config.toml
moe_layers = [1, 2, 3, 4, 5, 6, 7, 8, 9, 10]
n_head = 4
norm_eps = 1e-05
positions = "rope"
parallel_block = false
extras = ["capped logits"]
init = "normal"
init_std_qkv = 0.0762
init_std_up = 0.0762
beta2 = 0.99
lr_head = 0.0102
final_lr_fraction = 0.0
batch_tokens = 131072
train_tokens = 882700000
Below are experts of layer 5 (counted from 0) of a mixture-of-experts language model. Rows are named router (the router's row for the expert) and show model dimensions 0-255. Each number is 128 + 24 x the weight over its row's rms, rounded and kept within 0 to 255. Numbers have three digits each.
After each expert's rows: a language model's description of what the expert responds to. This comes from a sample of Wikipedia text that the model never trained on.

# expert 53
router:153165139122111145150093133101145097132149131126127131167163131158138161124117114123144099138101092123157107106127144132157140149116112104132140137106172153141134141135132107127114068106161119145125154154116135138129171127135177090096127106121129138124122085129099179127120114072151112118095123117150126134180168129100151163108099155139186102143111189126133137109157096101124154125154125137096139147147103122141096131077099126138086129096133139140127108096079158130131128122158098173136178144131141150141123130069120103095163120139124116104114158147142145116055103135095128144085153119138165120125145137170139140121131128127149104138102138101107115097125118142127090111158169128118142154194108123140122131108159130082169138147192133099132140090104105105133120117119108
It responds to: Infobox field punctuation. Colons, pipes and dashes following infobox field labels, plus labels like Population, Elevation, Website, UTC, e.g. Career record:.

# expert 55
router:149125155122130127167089166110171096146126099119113140134142144150145127136131104127118096098112107146136107097109128097141141168104103103105159150120155148110129139185166124162118106108194102120117129175159126156149154136140140100108149178132138081144118112196122145093123163106130120102129138143150134129143176110086181153113114161103160108166118159106151146124115095146116145123144124163109121146155107126135117111122125135150137119139107089153127093076086128134137146142175124163166145145141166128139092117097133147114151088166093148110109166146139143130114083158124133166083154124117159136145125114138154122112164119137161154117134132096127118087149167137146083093126111148110139134128142111122101157139133140098107116130146096136139180105125121113126054132142101
It responds to: Conjunctions and time nouns. Clause-linking words and abstract nouns in narrative prose, such as while, because, than, though, and time after the.

# expert 1
router:170126160131126104130087138092149126139124130146073130126166152122159176115108131127142134091104112097106122114097134116137118159113132124139142162118148114127108173158140114157146091108152094107134135165195120135145137126140147120089112118146153105139109090151114153164106120098106093092119125126159125151155185099074118141143121127138148099165115163130162129148141106106142134137174108160108087151138082118116099123119097155157102126126126116158147078099104140096105163127111121123142127161125157133136119123095118117094180115176094120150101168188144143128081117145098138177096166111132117115133110130130150122123122127115191157122133125103109125104090120119152129155150122128125141117150141123118089115131145118081115137092138072126153154100106094088115132163130106
It responds to: Capital letters in acronyms. Single capital letters or pieces inside acronyms and capitalized codes, such as the O in GO, PSOE, TOTAL; also coordinate digits.

# expert 24
router:172154125119106118142120136086165079155131106147122130150161153157128172125119119120138099091104117097121096085125130100145121150110108130128138141117122152111116163146187119114126127123144125108152135154134130158106170155118144111113123151109144121114133069137103175129120124134146103115070136122141109125159177134110157166086075151102148098137086175143158140119111093081127152151182101146076135149159111125173131142114161146137093119134145110185154081104111125136121162128120106172135125138133164152138101087084141095127170134165109111129090133163133124140084112132136114161097144096134138111135150136162130124110159126160141151148140178123129121110137147116154127127162147141130145145161116100103111102149153121123137143137141130093148135069096105096119097155121139
It responds to: Infobox field labels. Field names and list punctuation in infoboxes and structured lists, such as Coordinates, Born, Preceded, Branch/service, dashes, colons, pipes.

# expert 19
router:153136130136100103161076180074152081136121099124087122175141175129132147109113105107131111103123104096174108071096131120131136138154120104123156149119158132114134145150137099140118069126150131110173115175198113114149134142139138113119103137067163138123120102152081138143145126094131104110147139150154149134146139111116135145112099165124123089126142135127164147087164108120149130136131112142087131156184133119122114123083116140144094104117118083159128119090098161156129122096129110146135122146120151143131102093088133115115176127148120120115112132155159142133082097131121123140099153097115147139122158124123135090135139154153148106112124140134143110098124151151126055136119133130121147152158159099090104135131131124099124122094158107095152147072107103103117102126118090
It responds to: Compound second parts. Second element of compounds, especially g-starting pieces like flood-gates, care-givers, hunter-gatherers; also road, route, railway and Township words.

# expert 51
router:147132181132131155157095135096156117149149078124110127141150191125135134105133094113138109089121103107144078093135108068151122158138123120117132148111129170113130176152149086121135131102152125155131140188147104128154134129130125136078146157099141129125107101142112142118118134132153087112154103108145119171142130141093109123083151149116151084164117128121139157125161115091147114122150125159121092176150125119151113129114131141169117124137129096149148088072150135132129103086137130164137111130150180118173095132081121158138138113124099114143145134161121123126095124124110102150095130121119139135123117146180149144150155147153165103118088130095124104110129172112169130137102149168127161160150160081113103120168162130104115142096128126126156172110118137065118131149118127
It responds to: Word-final suffix pieces. Closing pieces of names and words after a capital letter, such as N-ile, Hal-le, Furn-iture, endings like ure, ine, ible.

# expert 7
router:150157122107095098168088135105169116142128122147106117142159142147134145076105115119133119105109099097157084105133148075126115137111131124139153146100138157126120175154180102146124122108147111145162128140127127147115152116122159107113128120117134105143097086146096150133141126073155077124095109121150105122127147106109132138143103170113168108156090144119115144104128106078135183142186134129078127158146086109140135152097108116154094135139131126186132122103100120105105138080128108159118156144142139163164110107083112113123154116169134144112093154162133131120065121131138111162079154139121156126141125145127166151127139132161147143158086135097116124110151141147185102140141136139087151152155103096104095147146118126095133120114143125117135139084094131099097105129126111
It responds to: List and heading starts. Line-initial bullets, newlines, section markers and infobox field names in credits and lists, such as "- Music by", Succeeded, ISBN.

# expert 28
router:136145130116104129150089132106141118128155118148111127159150131146158157075135097109117156133100086108151128115129150069130135115136102123126153162120143170106132132142153128139104111091141126156150135143139126137123130126136136081112129163151162107122119129157072132139104140102154118101113155113134153133177137106116147148093101146151162120158125171080138164124110082098118158122163124176092094151111117131121117146121113155108128118112101120180132119078107133122084131112138120180139176174144194141144121089099119137106171090141127116158133172149106148118109099146109091126111168137122127124125157120136159147130105136159173159113095170122127126128157145141146106127123104105102151116170134119087107140153127121067120159117160098103127169107071141122133085149125134
It responds to: Sentence and title ends. Full stops, closing quotes and line breaks ending sentences or article titles like = Ebba Carstensen =, plus starts of new paragraphs.

# expert 44
router:137144134125095111176109171110167098113123093140118123158149170156144148091125122135142102095112103113164104094123141112129138155113122109131114182096139142108127175160174127176102117126136123131146149167159115144139151129137149073108151148124157108139111083154088157124131130111133126102095131118131138141165153119082142139115100155109159104142126158097141129139122103095146157146170131136099130153127124134128138177067133111157116110132118077148135104110110132100114124130132109133158120161120154151137092100101124143100136118146062110114126136169135178113108078114091101144078141140125177153128142141144128112102136145141149156154107160113152102100133156151120093151098121160131142138136142117086101154174127134119115145105172113124145160078116123119143079167097115
It responds to: Suffix -ing and nouns. Word endings like -ing, -ation, -ism, including Chinese name syllables (Hing, Shing), plus activity nouns such as training, travel, art, hair.

# expert 20
router:143161152099110137171098139076186102108120126143131119143131174120151174145107076143115102115104103075164102126136172121145138125115140118132126147123142128128089172136169089159100095128165124126122104212132152134131144136116142147086102125152138114150136096179102161134097113107124107104141122113149109160167149130102148147136131140149161066145136143094171142110138112087111134124132122145105112143125086129121147143125118120142099115120128110151135109106082136129092128103134108132131157154104141105161133135110124131122180100141108112142120136178145130092103121134110138153087130110097136091113090141129114110139129140132167139121139147119105136122115132112175155109134133140129150143126149124155097143137162097080124150099144076129172149089080080077115104150117112
It responds to: Surname syllables after initials. Inner pieces of personal names right after a capital initial, as in L-ew-is, G-ew-irtz, S-no-op, in tables and infoboxes.

# expert 14
router:134137133131110130175097152102143087154130100141100135157155148170138142080107101109138099119118054107146121101092113111136124137128122112112130153110130142102132155168160117153114106113125096117152132158166138137121140141119171077085102141125131121132116102158126131138126150096170105125132110117175153135144138134108147129106112164114183116144144184092142121122139078108116145115134130137096132188151091144119100170097112111143101112162074084181139103114109156146125111131172090155147151150150161153155096113102119144104170130145087127129126159166130144108117073118110125164104146095109166147128125128129145135112148144164149142138108151136126131111117111127114091124141140143113168137149163092103103147121116123100128132098146110137159172090079118147136105119098101
It responds to: Prepositions of place. Prepositions after verbs or nouns, mostly locational ones like around, near, between, above, along, in, from, into.

# expert 34
router:173136169136139141146097106091150125126142108155118124128144151129142156107148103114154105106114133140167111092135138109154140146101124143119142157085117130123129159158152106126088099095141090139166157173157150116167130128138143127101115171109151109098091102145106178148094143105144077097123105124147149158159139151082124147140144140121151075149132156141138139134134135108145146118196131152115121140138111091105127124105091145139142111135135103128138088089135126096084139124119143150127154177156158128158080138100140126090149142120105111134134165176148135136080091149070107183123132131148126165117129119172137124105134136126158139126123140087119085112107133138166131141120148158103171163155136119113091111120136131081129153095137141138153174105110115080124145158114094
It responds to: Name and acronym pieces in tables. Word pieces and acronym parts in sports tables and lists, such as UEFA's FA, ANSAD's SA, Jetair's et, plus brackets and hyphens.

# expert 2
router:155133093143126141131095163118163082127140064166098104121141155126129151089123126142152147101131119130141098091126139077152110141140114130105138151117144145095129161169109087150108120117146113119163125172178109148144130121125133109091138153098169095136100113132109149102115140147155072100135099130150102170148164118103119141113101134117133098164095142142145124102119099127154146139171121141108109148136086104103103156079119141118132136128117113150146108093119126116122159101152109146126115137152147147139103115111114108132157107164066124138143148168115128108079095102089106155079124145163129137107148118162136160108151111126157115153166155092122084114136113144163095124089145141097175151135121120076086131132131116102146166094175111113161160127112119090118133147127130
It responds to: Place-name and surname pieces. Country and place names like Japan, Brazil, South Korea, plus vowel pieces inside foreign surnames (Ben-o-it, Sal-u-ja) and list separators.

# expert 38
router:178159116150098117161097122084161048137162085168109126128152162149132104120136105143143109126116114112154088109103106106130116166145153076131157134111159134122112165165167118159131104115151098146136124166181090152115130129137161092083120145107111122154130136134112144128125139111116095118130123135142152185140125130118130126101130135128173094151128135128142151106148098110129140148166156160123100164134085125109094146125135141163114129124128103130138114090107160127092133088168132142157142136154175119125131150113081113123147143135108141126110137187148141129080120159105091151080118107115146113111158118113122133137152143127143134147140152123125115150135123145158080122126144133109131139132157132102093119127124125083110159097188058122153172112110091124155113145097101
It responds to: Foreign name vowel pieces. Vowel and ro/o pieces inside foreign or compound words and names, such as Sept-u-agint, Nimerf-ro, gast-ro-intestinal, Inf-o, plus table pipes.

# expert 26
router:149170138120114115140069157078163118144130088142111120149155159169137130096146133075114110114096090095138091108099139100140144141151112099082150155086147142126117129166146088138117099121149141123126130158144135124139158153114155095111162127135128077142123097178086142124119155117158092116112128156138134123136130141105150160132118145100151118173100179113102120108118085128132134116183135182106094146153097125129103140109117127141131132115097097153129107117086141133111115124185115170117156153142177108157095135113090121092162104142122139105109166150133152091127102144117118149083127149091173146117130118138145130119163135138176151123116145105115091108129161139135105156166102147109145143141114084125112117167136114131122125093153102131133133088128108113120103160110088
It responds to: As and made. The word as in "as well as" and "as the second single", plus made, became, film, However, example.

# expert 6
router:171118167121107116141077092090174096125151111163091093151146163128139130095111083115110080100098133119150111095102132113111125160123101111120153139091165145113118169173190122125107107131143115172110119168138105141142126113138155096130144134144156115146118099162119169145114137127113110109135122134138138164161151113087133160136124166132129072154124148153124140103125103118166126149189120164094103167146117105127113118123141133153115087134147115163120081105108143086110153098155118161126157148115163137142109163087119145116130119141094126139139152164100148142106109135120137162113123106126161133126123125147114113154155139146186153127125161130118119123121142165166111137154133163106138166131164107130104153140164117125124140089159124149170185114100136092131113145130092
It responds to: Mid-name word pieces. Middle and ending pieces of personal, place and foreign names, plus table pipes, such as Gu-aya-quil, Sk-ye, Ts-ar-ist.

# expert 10
router:166172112141126108149125150060123078125129127140128122155140147178121132100138082097130116088090106114120101094097157073145107124142092108145117171134159150111109137154163096150086094130131141112153130150142134155095166133139148104105118154116145106106103076161101156135093126102176081092092101108148164132143168120096156156122126138105155107161127130148144121141146134124102155134148076147122103152145113111121090164097112123163103124143133132146158098106098123129116128130138100173132149162140137142152094136105130115115139128128118143113140146197134181120064111149154109123097132126143175122114107147154151122118136118148147140129127142123149106096138167149136069113105127162123146142148136114106122140136130124076112144109146101145140164103119118106144121172127111
It responds to: Line breaks after infobox fields. Line breaks ending infobox lines and headers in sports biographies and place articles, such as after Senior career or Department: Eure.

# expert 33
router:157134124108122113168110145108145109127115106152116105161153156178133146099138085139107103119100083114140110082138126074165142141130089115130118167116150155107122136154172108141121118109146136122160150150150110129108159130147130096124104147136138102117104074179083148146103158115150102135098132117163153155165158088116125147108112169119155114163116191119130121119119086099136147144163120175073093154137105129147120175081097118123116112142114115170145113055104149113101125114146103138145159150123165152128117113110126129111154122154115107109110170152126152115077113127118103137076125116106150138124134132160151149118102146139169150131101131129134123123137164135158096126136135116113131142147153096076105139118121125112125151117155101125150155092082103087134103163129107
It responds to: Clause and cell boundaries. Commas, periods, semicolons and pipe separators ending clauses or table cells, especially minor-planet tables with Spacewatch and MPC entries.

# expert 27
router:161177135122099114172096160116151077119130106149130122152149133137123138097103112107133110108131063093120119133095133078164120167116110123106118139102119152093130141153164074135124116116141143113141112148151135143114167140109148094085139125112160115133114120152088148126138138080165088130100089135175156140159169116121135148123109158099177121149125164125131156098126099111136170118127104169106092136127103129111094143109098147121103109129115109187154105073105126117095129092136120181137149158112146127141140116123118119101145139131121140108115138143133150107092086134113099149069151133150172120127110113164138136106137141125165122123152152112131114111136184144132084126131121121132149151179126096115109150139152109091123153131159109107145149135098094118111075164117091
It responds to: Sentence ends and headings. Sentence-final periods, closing quote-periods, line breaks, and == markers that close section headings like == Works ==.

# expert 50
router:139137124145119134139082164095151105114115107109119113131164167107108109121090100127114131090112087112123138098110138125122125141166138071107142151107139135136136159130163094131085117111145112156172144177151134127149124123151144111084150141128159118101088095151078140102139151155141108112108120098142153154158168082112100160121086198114136059170156134130144136105130146107122167112145151174095139154120137103141105147102139140157112098122125079112142073105101129139122158113135102137150163161146136156162100129091118124150163120123104121138101151186108140139089115166132118138087122102108159096138120128144124103130141096129138155129148147144133093105129134159151136132127097131088146136169155121110101145122118124137157136123131125130123134119079071110118085147132160
It responds to: Consonant pieces in names. Single consonant or short pieces inside Slavic, Arabic and other foreign names, such as Mel-k-ite, Bur-k-ina, Syl-v-ain, Jur-aj.

# expert 61
router:166168156132118145135121163080146081131143101118126112141161165152141129103106104136134087086126114114131110092085133113143105135142115149125122150106134139110099141164156120159113078096136107137134138174123125147136138136115140099104125159112154090115110103164092157125120115130148118098133154144168151154153163104092151124081113157120135117160135157102124148123124073085134153155157101149113129168148114104135116166106100136156104111146121101156161110093124128128124138125144119182112153176140144144172118119116112110114168117154087135123123152179148168114082086124112101168097158115138159110113140130140187129096147135114163165126115165116151098092160158132141082132108130146122157144141144127105084126136122102110125128113179109125131152097094108117123102162087139
It responds to: Parentheses and foreign script. Opening parentheses before glosses or birth dates, line breaks, and characters in Arabic, Cyrillic, Japanese or Greek script.

# expert 16
router:146151140121104102166105168109145103158142082141086124122171173168144161097119131130128105087109092129159109102114118097135106121095115087123127129117161162123144153146176078155108104125129126150147156158162138144113139132130146088070134123142145131147107105141101160135092142122134120091111123113168128138163167118121142161110117154119146110180100167122116133097117117099128181123154124138099110171153087107092120118099114139143113122150092102153122111080094156122097129123167118141125144161164165126150106106106127117084148131133093142131095147155147151102120113148120104158083141131117155121138119135121156136121143164160174144143117145101141081105112110112138121133116143157126156142169145111112103149143140114084122116107158118107149116099087077108157073146124109
It responds to: Relational prepositions. Prepositions after a noun, mostly of, also by, from, among and between, as in majority of, part of, Seal of.